Below are experts of layer 3 (counted from 0) of a mixture-of-experts language model. Rows are named router (the router's row for the expert), up (a neuron's input weights, with its number) and show model dimensions 64-127. Each number is 50 + 15 x the weight over its row's rms, rounded and kept within 0 to 99.
After each expert's rows: "comes after" lists some tokens at least twice as common just before its tokens as in all text. This comes from a sample of Wikipedia text that the model never trained on. Tokens count by the router's weight.

# expert 8
router:56 32 39 63 37 45 69 30 25 80 40 33 53 50 34 63 61 30 64 25 65 49 34 47 42 21 41 53 47 26 67 44 82 49 58 24 56 66 46 79 53 57 44 50 76 44 46 29 62 74 30 46 54 40 36 26 45 29 55 42 43 48 40 53
up0:70 38 85 54 52 62 62 70 69 43 45 58 62 59 44 51 47 47 56 55 55 63 54 60 47 68 48 42 42 66 45 44 16 35 65 81 67 59 67 41 84 43 44 55 54 68 53 40 54 32 55 42 66 62 65 75 47 97 49 43 56 74 44 52
up1:43 72 49 54 50 43 62 27 34 44 43 56 25 57 44 54 57 57 55 56 51 40 63 50 22 57 52 61 46 82 49 55 41 23 45 47 20 46 54 46 33 38 39 56 36 23 53 36 61 56 47 78 64 50 47 89 41 42 20 64 26 42 35 62
up2:65 45 37 31 40 48 37 41 36 39 49 54 49 57 60 31 37 50 18 46 18 67 79 59 78 54 42 61 57 70 53 63 60 60 25 72 56 47 43 85 37 57 56 57 37 64 39 55 51 53 40 42 42 46 42 36 69 51 60 25 61 49 32 63
up3:75 57 75 48 28 33 67 57 57 50 25 51 43 44 59 55 53 74 26 73 48 47 58 80 48 77 48 24 58 65 35 58 10 35 45 31 53 48 56 56 69 66 43 60 53 58 42 61 66 41 42 61 19 45 64 57 66 56 72 63 69 38 56 74
up4:58 61 67 41 63 69 51 57 64 34 43 62 48 55 62 42 40 53 36 87 32 54 37 53 61 58 49 31 49 56 47 47 22 45 37 46 32 40 37 68 46 62 45 49 33 67 08 68 26 11 88 58 43 52 46 63 58 67 61 50 58 41 44 48
up5:64 82 50 47 51 53 16 64 52 32 44 52 77 44 50 50 32 63 70 62 45 54 65 64 44 82 44 52 40 82 59 76 00 68 50 47 44 45 85 31 59 57 29 37 55 98 40 47 35 33 97 53 57 62 59 48 42 77 60 13 67 44 37 67
up6:68 82 60 40 64 34 30 52 41 39 57 56 37 48 30 31 31 40 23 79 13 81 54 47 43 54 65 72 47 48 49 47 33 62 60 81 26 50 32 69 48 77 45 63 46 56 52 58 38 29 68 77 43 33 45 88 51 36 50 41 52 60 48 28
up7:49 59 69 22 73 50 25 68 62 45 48 86 72 59 51 57 36 61 50 63 24 70 70 59 56 64 55 56 57 68 68 55 56 61 50 42 22 28 55 49 57 52 41 59 33 61 35 70 31 28 68 77 62 35 52 64 47 60 54 43 58 58 50 27
up8:61 72 60 36 66 39 32 66 64 22 30 54 57 60 62 24 48 42 46 72 25 44 60 51 44 85 86 35 50 72 15 53 34 62 49 83 22 36 62 28 58 48 15 61 36 66 54 45 50 55 65 57 57 46 40 60 40 88 67 32 65 76 81 37
comes after: "0", "9", "1", "8", " |", "5"

# expert 1
router:62 43 30 49 48 42 23 46 51 21 73 30 27 46 42 53 47 52 23 58 60 58 74 35 62 36 37 52 77 43 35 30 69 46 46 58 48 46 44 43 30 65 65 57 61 23 48 71 35 51 75 44 53 72 73 38 46 10 58 67 55 34 60 46
up0:55 44 59 60 28 54 59 43 51 57 67 66 50 43 49 65 79 78 34 28 51 41 35 30 79 55 39 25 64 43 39 60 29 81 11 37 60 63 37 58 33 71 56 64 44 55 55 74 76 70 57 45 27 60 27 33 65 46 33 52 45 60 31 59
up1:41 50 45 56 47 45 49 45 54 18 46 55 57 67 47 00 42 38 34 80 45 30 52 61 44 73 59 27 45 24 37 63 64 42 39 37 49 57 56 54 31 46 61 41 51 40 49 42 45 34 76 40 53 42 24 35 80 43 59 46 35 51 34 55
up2:63 40 57 21 42 57 55 66 75 27 63 51 51 55 26 48 54 81 54 42 57 52 39 36 57 63 44 43 61 34 52 55 60 55 63 42 50 45 61 56 25 69 36 41 58 81 58 43 44 69 63 56 48 74 59 47 17 37 81 51 22 54 76 41
up3:48 46 55 55 34 85 73 46 45 44 67 60 61 83 33 72 47 57 66 63 63 48 17 33 76 69 36 19 39 40 55 65 43 55 52 56 59 36 65 49 35 61 47 36 63 32 51 26 50 22 65 39 40 72 47 47 44 54 64 46 48 48 29 39
up4:64 62 51 36 62 54 46 55 36 54 79 41 60 39 69 77 65 65 65 59 40 43 60 57 49 33 42 62 37 42 72 33 51 46 34 51 66 54 37 48 74 49 66 90 66 31 38 53 74 45 48 59 72 66 62 70 70 58 47 43 58 45 69 52
up5:44 51 51 29 26 41 39 90 75 49 72 45 72 35 68 63 37 48 75 60 36 50 36 30 43 42 72 50 66 63 44 60 57 30 30 61 60 41 38 56 36 51 46 49 43 49 40 31 56 66 11 50 14 40 64 56 58 55 46 65 61 43 81 53
up6:47 40 38 33 38 45 70 64 45 47 58 50 50 54 35 56 49 44 70 45 42 40 45 45 56 56 50 46 23 56 53 68 40 85 66 57 34 45 64 78 20 74 59 37 44 54 39 34 62 35 57 99 36 51 57 55 28 43 58 47 71 37 41 40
up7:41 42 51 33 78 52 77 49 37 47 54 48 81 38 42 37 45 27 66 30 38 46 70 60 48 52 45 56 54 42 74 75 39 44 39 51 15 39 66 53 57 28 28 60 50 42 50 27 47 50 22 98 44 31 40 70 76 51 29 26 43 67 71 34
up8:54 38 73 44 47 83 29 33 61 32 50 74 55 58 81 42 52 60 56 58 36 56 52 61 63 59 60 67 64 38 57 27 35 35 53 63 41 45 46 68 57 50 57 57 30 55 28 63 51 61 84 39 33 45 40 69 60 51 78 66 34 48 54 56
comes after: "\n", "'", " (", "S", " \"", " re"

# expert 3
router:54 24 44 53 55 39 50 47 42 51 40 54 32 64 61 57 55 54 41 58 45 41 63 54 54 73 60 63 42 23 67 81 42 59 60 26 52 70 50 70 51 57 62 87 49 79 43 76 76 52 67 26 71 50 49 28 48 34 54 50 63 37 42 46
up0:63 45 43 42 33 69 63 53 79 60 78 52 56 36 51 39 74 62 53 35 48 40 65 39 51 61 62 28 42 43 72 67 42 51 45 62 44 56 61 54 31 76 49 53 56 61 56 50 49 55 37 64 09 63 58 55 66 70 61 33 47 52 50 42
up1:40 61 48 67 65 44 39 59 53 47 29 46 69 64 49 52 60 33 62 62 59 46 56 42 45 52 53 27 60 37 62 46 58 50 56 41 58 49 79 44 52 41 57 44 60 52 42 23 57 58 69 62 88 65 62 41 49 30 80 48 46 47 56 33
up2:73 58 57 34 53 44 49 51 86 38 37 41 38 48 38 25 21 65 53 47 47 44 41 43 39 69 36 68 32 52 56 73 57 47 51 30 44 56 59 86 53 62 72 58 72 49 24 50 46 54 27 93 52 46 54 48 60 30 56 70 50 41 59 48
up3:72 49 45 52 48 59 46 68 48 62 67 33 76 47 38 42 70 70 67 62 70 67 43 87 54 44 83 48 49 62 43 51 40 32 53 77 43 49 49 62 46 29 70 41 50 35 34 34 53 26 39 32 74 21 61 47 48 65 60 41 46 50 59 43
up4:40 61 53 65 56 51 56 45 16 44 42 26 66 46 34 37 44 28 52 56 25 73 50 50 56 63 44 46 63 66 37 32 51 61 18 30 59 58 22 54 68 56 58 40 47 67 86 54 15 46 26 56 38 38 48 56 38 63 20 59 86 52 45 34
up5:55 53 50 26 17 47 61 42 58 23 77 66 58 20 63 40 49 99 46 73 58 44 39 69 69 74 72 47 44 56 55 59 36 32 53 53 49 44 64 31 58 59 66 58 39 53 33 33 56 60 89 36 63 42 59 50 58 53 70 54 52 65 37 51
up6:69 29 53 64 46 57 32 73 66 62 32 64 37 77 56 54 31 58 37 70 53 22 72 38 81 65 69 67 52 43 49 20 40 23 44 42 16 74 79 51 43 41 48 58 29 60 42 47 50 34 83 54 55 50 41 75 51 55 35 38 31 39 62 55
up7:37 68 44 28 33 69 33 71 32 54 41 45 59 63 60 76 52 71 51 69 58 80 32 49 62 48 34 08 75 38 50 10 43 54 30 40 58 26 36 65 60 60 26 48 56 37 53 58 51 49 41 42 61 44 55 50 59 56 41 34 30 57 76 24
up8:59 52 58 51 74 41 66 60 51 26 56 37 33 61 64 36 40 70 58 70 21 54 60 51 53 69 58 41 55 62 60 59 48 35 41 71 56 62 65 68 52 35 32 67 35 53 47 27 54 41 58 68 54 80 29 43 51 45 32 59 57 50 41 27
comes after: "0", "7", "6", "5", "8", "4"

# expert 11
router:47 43 34 40 45 74 45 37 12 47 51 78 42 54 43 87 46 44 49 48 51 57 24 65 65 58 40 41 42 58 40 48 34 39 54 36 43 70 38 69 25 41 88 75 71 43 61 40 29 31 50 65 34 71 69 55 42 58 49 43 56 27 57 41
up0:49 42 41 53 40 40 48 55 33 45 54 51 77 50 41 18 31 57 45 81 33 53 95 63 53 29 55 32 68 46 44 70 37 53 21 66 61 41 74 75 53 47 30 72 51 51 81 91 68 63 62 42 19 64 81 30 73 56 56 22 60 65 64 54
up1:89 57 50 27 42 63 48 82 69 35 48 41 56 60 64 65 38 40 17 46 49 27 69 60 41 53 56 72 54 79 58 38 20 47 55 57 47 50 51 40 48 62 01 59 56 59 44 57 40 26 57 42 65 57 68 80 29 52 38 39 55 40 99 33
up2:46 81 51 27 33 59 80 40 54 72 59 55 57 55 28 63 66 53 55 54 37 47 63 64 64 72 68 58 27 37 68 46 49 59 34 51 19 59 62 39 49 60 39 55 51 57 66 27 61 48 59 53 49 54 48 67 54 47 55 53 57 65 66 55
up3:52 53 42 77 53 39 62 46 40 63 57 66 71 53 35 58 74 50 58 49 52 53 84 55 55 63 76 62 75 60 46 62 46 53 56 60 56 47 66 36 46 77 19 68 58 60 52 73 73 31 43 74 55 45 45 41 61 46 45 40 69 66 50 43
up4:35 68 40 23 23 57 30 43 52 39 64 62 67 84 46 33 31 46 59 64 56 37 53 65 48 61 45 53 66 38 56 55 59 26 64 59 57 48 42 81 44 46 52 25 31 55 58 46 46 80 53 68 53 57 58 40 42 54 59 48 10 53 70 60
up5:56 41 33 57 49 56 59 36 44 32 51 53 49 44 51 59 34 54 50 83 51 61 53 39 71 55 41 29 60 45 44 39 64 13 25 59 58 46 36 41 55 34 37 37 56 30 16 64 47 19 79 26 54 40 36 58 66 50 69 67 71 64 47 82
up6:99 38 78 31 53 66 65 36 54 31 51 68 70 63 65 54 50 57 58 52 39 52 47 55 41 39 63 51 47 54 36 64 43 48 60 47 42 65 64 49 41 41 53 60 39 86 49 61 69 33 47 59 50 50 51 33 82 51 36 59 58 81 44 36
up7:57 67 40 29 58 62 76 65 52 35 43 57 49 58 47 39 45 44 55 48 19 53 55 45 74 59 55 57 39 49 61 96 34 49 35 43 13 50 61 25 32 18 65 59 19 30 66 80 40 46 53 61 35 50 77 79 75 37 57 38 72 62 50 51
up8:60 77 76 74 61 52 46 50 41 64 33 64 51 44 67 49 58 37 27 46 31 34 57 66 57 28 64 45 48 58 51 39 40 56 24 60 58 54 31 60 56 54 31 51 47 93 54 24 48 47 34 44 42 71 25 49 48 65 33 75 65 67 64 79
comes after: "-", "2", " |", "|", "==", "==="

# expert 15
router:45 59 48 55 56 75 45 47 41 71 38 45 69 34 50 83 34 50 49 36 47 52 27 39 50 34 32 55 55 70 68 40 30 42 51 34 62 32 61 59 43 34 46 70 40 34 54 74 35 47 36 45 43 48 53 45 52 69 67 51 36 31 27 42
up0:65 45 31 46 66 31 55 67 34 55 64 31 58 55 35 69 49 64 26 58 32 42 43 21 38 52 30 41 56 98 46 66 33 49 55 70 48 38 35 34 52 34 57 62 39 37 21 47 47 40 42 60 54 57 54 47 56 65 51 47 69 60 43 32
up1:35 44 68 33 53 35 50 65 48 45 51 70 43 45 52 61 30 76 28 55 54 44 85 57 38 56 63 52 46 41 17 36 81 77 47 71 50 28 46 44 56 42 37 58 43 48 25 27 50 56 37 68 42 56 34 42 47 43 62 59 50 65 57 51
up2:73 35 56 43 70 52 42 71 34 27 58 43 65 55 49 71 22 77 49 27 30 21 55 35 31 61 55 27 58 49 41 52 25 58 43 33 45 54 48 61 46 71 63 66 29 51 53 48 47 40 56 60 23 64 55 47 75 48 72 30 47 55 46 43
up3:72 51 75 47 15 63 25 80 70 43 48 50 43 49 58 41 31 72 23 54 15 35 71 65 57 43 45 39 46 57 45 46 23 27 56 45 49 57 40 32 35 40 47 38 54 43 43 59 71 15 75 33 00 46 35 33 47 44 72 48 68 44 74 41
up4:63 59 57 34 73 64 45 68 51 22 49 65 58 45 56 50 59 31 50 64 37 57 58 68 55 37 37 39 47 57 70 47 40 84 52 47 37 60 70 34 61 46 60 62 66 80 52 69 52 56 22 77 39 68 55 73 73 44 51 42 67 51 75 59
up5:45 75 35 24 46 45 44 51 72 55 51 42 60 63 68 20 45 64 32 49 30 48 54 30 36 43 62 52 65 69 51 61 33 34 37 40 49 44 47 59 55 74 56 67 24 36 01 70 50 54 39 59 63 38 32 53 20 63 70 33 38 70 79 41
up6:36 34 62 58 38 60 62 86 87 55 70 76 62 44 60 31 22 50 27 38 49 40 63 18 85 50 51 58 72 67 48 42 64 46 26 21 62 59 50 67 64 51 44 36 53 49 51 61 41 43 42 68 25 63 16 33 74 63 44 27 33 54 45 22
up7:41 35 19 44 62 52 68 27 36 12 44 26 45 35 39 52 27 48 36 64 49 69 63 51 58 81 60 26 41 37 28 23 73 54 45 52 23 61 59 37 74 36 21 31 37 67 25 48 65 44 34 83 55 55 35 55 68 50 48 50 53 50 45 52
up8:55 27 64 30 49 50 39 56 54 19 40 77 50 58 46 73 46 70 35 64 23 41 70 65 66 78 51 44 48 36 37 31 38 46 54 38 46 60 93 57 29 45 46 58 31 52 27 53 45 22 54 73 48 67 54 49 33 18 48 43 72 55 67 26
comes after: " in", " a", " to", " In", ".", " the"

# expert 12
router:49 59 69 60 64 48 60 35 41 59 33 81 69 43 72 49 55 45 55 35 58 57 26 70 31 51 66 23 32 60 45 56 36 74 53 74 39 43 49 27 75 45 42 30 34 97 54 30 73 33 33 62 37 54 27 57 72 85 46 46 26 64 45 56
up0:42 47 24 34 40 62 46 48 72 30 50 45 63 52 58 35 39 60 52 41 41 62 53 34 68 87 60 37 46 77 37 46 37 40 36 04 60 41 53 42 46 45 37 34 54 65 73 84 43 64 64 72 47 23 54 34 41 37 38 71 32 72 39 53
up1:48 38 51 52 24 44 67 40 58 42 41 46 48 51 56 67 62 60 38 38 56 81 54 71 37 52 77 27 53 62 17 31 28 61 40 30 61 41 50 44 41 46 72 61 47 32 53 53 58 58 37 51 30 66 72 56 60 37 31 53 33 62 35 38
up2:44 53 41 29 45 47 63 39 28 24 60 62 43 57 71 51 50 49 30 65 51 58 34 68 49 68 32 41 55 53 42 31 57 54 44 45 16 44 39 62 10 68 90 23 46 40 77 66 32 66 54 58 35 52 68 41 26 57 56 57 80 23 48 52
up3:63 66 37 50 44 50 35 32 48 43 46 69 54 61 53 49 30 43 51 29 33 57 62 50 64 58 49 58 43 52 29 68 67 65 43 37 09 55 36 40 25 40 83 37 35 42 49 49 50 27 61 54 50 34 58 33 52 40 56 40 48 42 73 80
up4:51 56 59 42 57 27 52 60 48 52 65 70 55 83 70 75 51 41 31 45 48 42 34 38 53 54 21 34 74 72 35 51 68 53 64 47 53 47 66 60 52 40 58 65 48 16 43 43 71 47 44 55 32 70 73 55 59 45 32 78 48 47 62 34
up5:43 43 53 48 78 47 48 74 29 48 41 67 63 44 57 63 51 74 35 36 64 74 76 62 45 66 28 15 56 28 39 50 40 36 42 53 55 53 44 57 44 69 89 39 60 08 41 59 58 52 41 61 33 54 50 36 50 36 60 44 63 48 45 48
up6:35 67 29 51 68 71 56 53 59 50 27 60 51 37 03 40 46 52 53 76 45 42 61 44 73 76 78 43 56 40 68 55 53 56 34 70 68 87 82 66 36 28 50 47 48 28 79 26 41 51 47 71 77 24 52 54 72 45 49 28 39 49 67 48
up7:43 52 59 63 54 36 65 61 36 42 48 52 69 45 57 19 31 27 63 61 61 56 37 32 57 52 17 54 56 57 73 28 53 86 43 61 55 36 33 52 43 78 53 52 43 38 51 51 52 54 49 38 55 43 53 56 31 50 63 25 80 60 67 34
up8:69 76 40 40 43 65 80 41 47 25 61 63 53 64 48 58 47 47 37 58 62 30 31 71 72 48 32 54 53 44 37 66 47 57 53 43 81 37 29 33 35 43 60 39 20 60 50 72 41 41 53 33 49 24 23 49 19 56 48 65 65 46 53 46
comes after: "s", "y", "d", "t", "a", "or"

# expert 14
router:59 48 52 51 24 49 56 34 43 67 63 28 53 48 57 42 72 34 62 26 75 74 36 49 53 21 63 53 58 23 81 56 74 33 43 48 52 31 36 69 19 17 59 31 32 29 56 59 26 68 51 32 60 47 78 40 51 38 46 51 30 20 34 41
up0:42 50 46 41 61 26 40 51 67 32 51 45 52 48 53 34 58 65 38 63 52 55 74 33 65 53 50 60 68 74 49 62 54 52 34 60 49 57 49 58 73 50 36 71 37 26 38 37 57 40 58 62 41 37 59 71 16 72 52 30 55 34 70 53
up1:75 39 28 37 44 63 28 63 66 46 44 74 57 55 61 55 54 68 31 52 61 29 78 51 14 71 67 44 56 45 65 62 25 56 85 37 51 69 76 47 41 62 43 54 18 81 36 51 77 62 47 78 49 73 49 46 65 64 83 15 11 63 54 53
up2:29 37 52 40 48 58 29 70 57 51 84 57 52 52 56 62 23 28 40 34 30 57 49 59 38 64 43 32 68 63 48 44 64 54 43 42 41 27 46 35 40 58 46 47 63 36 75 57 43 60 76 63 64 58 47 62 51 72 73 56 49 45 53 44
up3:48 86 45 75 49 74 65 58 56 48 53 50 51 64 31 43 48 52 52 61 27 52 55 67 62 47 54 55 39 51 45 56 38 48 30 60 36 35 40 66 55 52 62 43 61 63 50 62 15 31 77 50 35 42 45 60 38 45 59 29 49 51 35 57
up4:46 45 60 37 63 52 49 41 47 42 67 85 48 50 53 54 00 18 42 43 37 27 77 61 60 44 46 33 48 48 01 61 60 50 45 67 59 37 57 37 08 58 40 62 61 52 51 73 58 40 79 72 48 69 56 53 59 37 63 34 32 42 53 23
up5:39 68 58 56 43 22 48 72 59 17 44 71 73 74 51 33 45 53 57 53 41 38 38 78 64 69 87 52 61 37 19 65 37 36 67 44 27 78 44 25 64 78 54 64 36 51 42 34 77 57 66 37 53 49 62 56 43 50 63 14 42 70 58 60
up6:49 58 59 42 39 35 48 85 69 47 48 65 38 41 48 67 35 59 52 42 37 43 68 88 53 51 58 61 53 74 22 69 28 67 47 58 34 58 72 34 44 62 31 66 75 73 54 60 59 25 23 71 45 67 62 54 39 60 45 61 46 61 61 42
up7:48 82 44 31 60 50 54 53 61 34 11 55 56 62 47 27 58 47 68 56 47 41 68 69 25 66 62 55 55 27 43 56 40 37 43 60 27 79 46 38 55 63 10 53 59 59 64 49 51 44 24 42 68 52 54 46 41 85 44 64 81 69 44 66
up8:60 75 53 45 52 52 33 52 68 41 42 57 68 51 55 36 60 47 33 43 58 11 41 62 24 43 87 52 78 44 35 51 52 81 52 61 36 54 44 52 48 32 32 62 35 55 61 46 28 63 69 51 42 42 39 31 60 64 53 10 31 58 67 80
comes after: ",", " and", "ed", "s", "ing", " due"

# expert 7
router:46 40 40 55 17 35 31 43 57 51 55 42 63 59 39 60 71 55 64 20 60 40 45 45 19 36 86 56 49 54 56 50 59 31 39 39 44 45 54 31 66 36 58 42 41 32 32 40 46 66 29 20 88 38 59 42 58 53 40 48 50 74 26 67
up0:46 44 89 47 40 44 36 62 33 62 73 42 45 44 76 75 42 69 40 55 37 46 51 47 68 33 46 54 58 81 23 26 51 64 11 38 48 31 49 42 60 51 34 39 57 53 51 62 29 39 74 53 44 41 28 56 56 13 51 40 53 49 63 46
up1:50 38 58 49 92 58 39 42 33 30 20 38 66 43 56 40 54 51 52 99 44 64 53 67 61 64 29 58 26 67 55 67 57 58 58 34 33 51 73 86 91 48 37 60 67 46 38 57 66 40 45 45 61 40 52 27 52 41 53 42 48 36 53 45
up2:41 41 34 51 70 47 30 60 65 49 29 59 54 59 30 39 31 35 47 30 68 69 35 60 37 39 37 66 83 40 14 60 56 80 59 65 27 24 59 75 17 82 48 51 50 38 48 35 59 59 46 47 39 45 49 60 56 46 45 40 43 26 56 42
up3:32 67 52 43 40 66 47 59 68 56 75 48 42 37 59 60 34 69 46 50 52 29 51 43 81 42 50 47 42 79 48 78 44 55 21 79 40 57 36 76 31 28 42 41 29 46 62 53 59 37 55 44 40 44 52 35 59 47 58 68 61 29 41 67
up4:45 44 39 56 52 41 66 65 54 62 22 61 58 45 64 22 27 45 87 51 65 53 32 72 23 56 65 57 49 25 48 55 27 37 69 70 42 44 75 30 44 36 43 48 52 48 47 43 82 47 27 34 45 44 72 66 57 88 50 72 62 61 51 63
up5:51 45 49 38 44 75 73 48 47 53 49 70 44 60 63 23 35 60 52 61 57 66 76 70 37 57 49 28 39 52 45 39 53 47 34 56 22 31 55 60 24 56 14 62 31 69 44 53 56 65 44 78 70 60 50 73 46 77 76 70 62 59 60 41
up6:34 67 55 51 57 63 41 23 44 57 14 39 59 48 65 65 42 44 49 48 57 36 64 65 30 44 53 74 77 42 34 44 21 35 57 44 75 67 32 60 70 65 49 64 40 56 39 52 65 53 65 42 58 54 63 39 72 79 73 49 36 74 50 61
up7:55 64 52 66 63 57 67 55 47 56 45 63 66 63 73 66 46 41 56 79 61 43 40 47 52 63 31 79 48 71 34 11 49 40 53 54 50 50 63 37 62 61 66 64 29 38 33 50 56 43 56 45 66 55 87 64 83 47 33 25 37 31 48 51
up8:68 50 62 47 43 52 36 56 39 31 22 63 56 49 42 32 63 71 50 98 24 29 47 64 78 49 66 17 49 46 68 20 51 54 32 42 81 70 48 52 54 50 49 54 31 77 40 56 39 40 82 47 51 36 75 37 85 43 58 57 48 37 46 52
comes after: ")", " of", "s", " =", "==", "ing"

# expert 0
router:72 44 73 49 45 55 48 23 35 61 99 45 72 42 67 38 76 53 48 11 60 49 41 45 52 24 47 39 60 37 70 49 78 18 42 61 23 40 49 43 64 25 71 51 29 04 47 48 41 58 62 37 68 33 36 58 41 49 34 64 35 36 31 50
up0:48 41 52 67 64 38 64 36 42 54 66 54 48 53 59 44 44 17 44 49 58 68 31 30 42 50 49 21 53 70 27 41 56 38 22 44 30 29 44 26 22 47 77 20 46 41 61 45 26 33 57 70 36 43 60 39 96 37 53 67 54 56 34 49
up1:55 47 99 47 37 49 42 46 37 29 47 48 65 57 58 42 43 43 31 33 53 70 53 55 59 46 57 33 69 66 59 20 25 46 27 24 48 85 49 61 48 56 57 70 58 56 79 55 51 51 44 42 45 54 52 58 71 53 53 71 52 55 53 41
up2:41 59 58 37 52 40 55 37 44 50 22 51 50 58 51 27 54 20 41 63 54 33 64 79 85 44 50 72 68 57 41 39 51 48 39 42 69 87 25 60 65 48 48 53 29 22 27 23 53 53 23 46 54 38 74 61 52 39 53 36 52 44 63 45
up3:73 27 33 61 40 71 64 32 45 37 56 42 49 46 30 35 57 57 42 58 53 40 60 46 60 47 61 34 61 50 42 20 55 25 24 63 75 51 43 62 24 68 38 57 34 32 65 40 56 70 70 59 36 49 35 51 65 35 33 33 56 61 58 28
up4:24 47 82 66 59 29 68 72 54 61 57 50 49 59 58 42 35 50 44 55 58 38 53 72 46 55 71 64 33 59 37 45 52 52 58 59 23 41 37 37 55 72 59 34 27 48 34 50 51 56 37 73 31 41 47 65 52 54 58 62 66 59 70 50
up5:68 38 64 28 43 41 44 50 60 47 45 34 55 69 50 76 33 50 31 86 39 60 78 69 38 67 63 61 51 75 38 35 52 46 36 37 52 54 68 50 27 56 51 50 39 69 49 58 53 35 69 58 47 63 53 62 62 14 59 27 66 46 73 38
up6:37 56 29 54 71 41 49 59 41 51 64 68 10 80 63 60 40 43 27 60 26 41 60 61 63 61 39 51 52 45 58 47 63 51 43 44 56 49 70 52 37 39 36 37 27 39 53 59 63 59 47 56 55 57 13 49 45 62 57 44 45 32 28 52
up7:60 58 71 52 31 43 28 76 40 48 56 54 63 45 40 50 10 45 20 52 26 70 66 47 38 58 30 51 75 63 51 36 45 38 29 45 33 59 43 56 56 45 49 36 28 26 53 41 49 54 35 46 59 42 38 11 45 35 61 35 64 71 61 16
up8:33 29 49 28 61 52 48 41 89 53 75 62 49 43 42 42 61 41 35 43 42 49 53 50 47 46 65 41 54 25 64 69 72 60 57 58 55 58 57 73 37 43 50 74 40 59 58 57 57 73 53 38 14 36 64 55 92 38 64 43 75 57 62 30
comes after: ",", ".", " and", "),", ").", " that"

# expert 5
router:54 63 63 68 30 43 73 75 67 57 75 68 31 50 63 33 61 72 50 60 38 44 71 33 90 41 32 69 69 49 27 55 57 60 42 48 75 61 41 42 33 70 40 56 33 49 68 76 55 44 43 32 36 37 20 40 44 42 41 60 61 60 48 36
up0:41 51 35 51 80 47 25 37 86 50 55 29 49 70 43 58 03 27 54 45 34 45 64 56 55 63 63 62 51 48 51 43 62 53 41 20 65 47 53 41 46 55 68 60 35 61 18 72 42 60 46 54 49 27 61 33 51 43 73 28 53 49 88 57
up1:52 41 71 49 55 24 22 39 61 23 52 51 50 52 56 77 57 35 08 57 57 34 57 46 53 38 60 49 83 63 62 63 53 62 42 32 61 26 44 58 60 50 64 55 58 33 52 43 12 49 62 74 25 75 49 38 48 68 65 46 37 45 53 00
up2:60 61 43 51 45 66 65 58 43 35 66 32 53 45 20 61 65 48 68 53 58 65 37 79 69 63 38 28 27 68 80 56 38 35 36 31 22 38 47 62 54 56 28 59 52 79 58 34 33 44 77 53 63 36 62 73 46 60 56 62 69 21 42 59
up3:56 83 60 52 22 54 64 28 24 27 39 32 54 54 51 42 57 50 49 50 47 45 42 50 36 48 43 61 56 46 48 18 52 50 47 41 50 47 68 64 52 50 61 74 53 56 54 46 58 35 48 63 79 26 41 65 52 31 28 40 59 60 41 64
up4:31 43 59 45 72 21 43 37 61 58 46 57 49 62 73 46 44 20 28 46 49 49 56 63 24 32 73 43 76 55 85 69 38 32 61 48 49 62 39 58 59 60 62 65 41 50 61 32 47 53 68 26 58 24 54 30 57 16 46 30 23 50 74 48
up5:56 38 64 44 49 43 52 49 67 47 58 38 44 62 23 65 24 52 44 38 65 23 63 41 56 40 52 42 39 42 61 64 61 56 33 47 33 52 41 63 37 54 72 42 73 67 51 59 27 52 66 61 60 47 15 47 52 35 71 44 46 74 71 52
up6:71 61 44 45 53 40 53 70 81 55 52 30 36 62 58 68 32 57 07 70 40 33 36 50 66 64 51 41 59 36 63 45 39 40 71 43 44 36 73 47 48 64 53 56 44 50 35 49 58 55 42 64 45 55 63 65 53 29 34 35 34 56 50 23
up7:69 48 66 66 46 72 43 56 41 47 56 45 56 64 47 41 65 27 20 66 42 68 52 59 44 51 35 48 59 41 60 44 44 40 22 44 46 69 59 28 42 48 50 62 43 57 64 72 72 32 45 34 17 38 62 61 53 53 37 58 50 48 44 31
up8:45 53 70 48 49 36 53 76 67 17 24 54 26 41 24 51 25 34 64 50 06 77 48 44 68 50 48 68 67 42 72 67 39 43 43 69 34 21 49 56 62 65 33 62 53 52 41 44 51 59 72 63 51 57 70 42 52 44 43 65 51 35 35 27
comes after: " ", " p", " P", " c", " co", " b"